Weights of a small mixture-of-experts language model, trained from scratch on English Wikipedia.
Experts: 304 SwiGLU neurons an expert, 1 pick a token, a sigmoid router.
Training: a variant of SOAP for the experts, 310M tokens, 9452 steps.
Below are experts of layer 2 (counted from 0) of a mixture-of-experts language model. Rows are named router (the router's row for the expert) and show model dimensions 0-159. Each number is 500 + 40 x the weight over its row's rms, rounded and kept within 0 to 999. Numbers have three digits each.
Before each expert's rows: "mostly gets" lists some tokens that are sent to it at least half of the time. This comes from a sample of Wikipedia text that the model never trained on.

# expert 6
mostly gets: " from", " in", " on", " that", " and", " were"
router:542504556510529541432497521500472436428570477455543482371518482481550442492516470535483470465549428506548559475582466453521498533503453617502471578527519548470574491472491413437455473544460511526408551496547551488469521477518468497503455499501465563474561615471557487421531519531502516508546521562478519490570559511480471495433425547464481520469534518478532563479507562499583509576510503433498477474553479499494562571493565503506465462501524473464503482514437541459488521508454526

# expert 5
mostly gets: "–0", " water", "–2", " program", "–3", " football"
router:564561480455496526475558475427516471596506479518458485521525500467479413473500560431515474471454441518495547477510487493524487527484478526437559538553511507500469478561531515493429548496545571491548513562480508465421488472444510426501420550529509555471505501495573537480496470529570544470492430556487536547525459526484473491438513566489533495477461504456473614452589439532495489488486522522563476525444498491475520533506493523472422459478533524441456539468459534488551536515503626

# expert 7
mostly gets: " p", " P", " H", " f", " W", " se"
router:495530438556482531504510473474477377494512458454497516400497499530534529521499475521490474525525470481567477518495454466476517471473442581507493466564555529494518458477470469498462462562583476537448520461524536433467508511499495501519462476482600517494529528506580473428533549525516502530520526582506480504523541499463429531455480532530570483476535457507487551517496511537534488542485522436498470457511464555471516577542561543535514526547530489494492523497514547448464583452463514

# expert 1
mostly gets: "com", " Com", "cur", " found", " plan", " follow"
router:511511509457466493533531505505437450565491493465489508453550484552535492520471542537509554495537490468577510488513543412485470509524430535505459522529554551486489504471483527506502434500533485479503534431548555430442486520524485533443432476468591464492471557566547572481555490579500476559515522466478571563566578563504477556485496514496575522540552524498527510427497472557452474558424475456534471506523439504497478509545520526477535558459578437556547528488495491495458521457569529

# expert 3
mostly gets: "ill", "ck", "ton", " J", "ick", "od"
router:487543467596478499476500526453503416534506478487454524464489472487500507495458520591474498507458485452596512540539527475535463448526475560473546479515549496526516461493520442502440455486578474523515462568499462431453461456565486510533433462536529526496560548489529599489540529534542485552467517525499514479509567520517486483500433525525546516504547552471569487544483540572485494540564447473546514494528436527505458572511567500471490482463526479512484518518473599444524525471462537

# expert 4
mostly gets: " pro", " Mar", " part", " su", " Al", " Re"
router:467507459573467546547554440484459455495501512481561479487535483506504476502495449548470487487548490503545432569495454463482472506540495552461518539578493522498456491488471535479444446511542489488505529488548542497450499505471460519539436496509539518511494543489563527489515502557494553503560549468491514496531518506485509550480459481476610432480507509516568557491434546548480463569492456507515462471417462495500461511566596521445472448470511510449481562452459528362490531496496578

# expert 2
mostly gets: " |", " Mc", ";", " 18", " However", ");"
router:574527460497463519564496466520444453475595455443534464480468589442548544505557518523505431474543522519510469534523435451513506540543472558528518519542512495467471417532453464528487466486480533490453558528477498432464494465529476501498429525494516527513532503512486557523566512525524488481518477554570508474512536499497422468506467503475531495427491541408483551489549565614498470522466520459527542517477481559513500538474544513505448512429488473521467530494472574540550497475509552

# expert 0
mostly gets: "na", "ia", "ian", "ical", "ta", "ga"
router:478524479512473509522512511465499459486540496489485481466442475530530491534451513560521485526516455457614577434545438504512436505567486606442564499526510532498516391491474512480474484492552501554518511484511509501479481498429486490550484468487486534469518546546519502503494573505470499524445511514571520505526551527431397482484462529515541481483574517451493502501494498507520503511511551524522549474539466468475509610557556527515459489479509522467465465460484566416507473515474530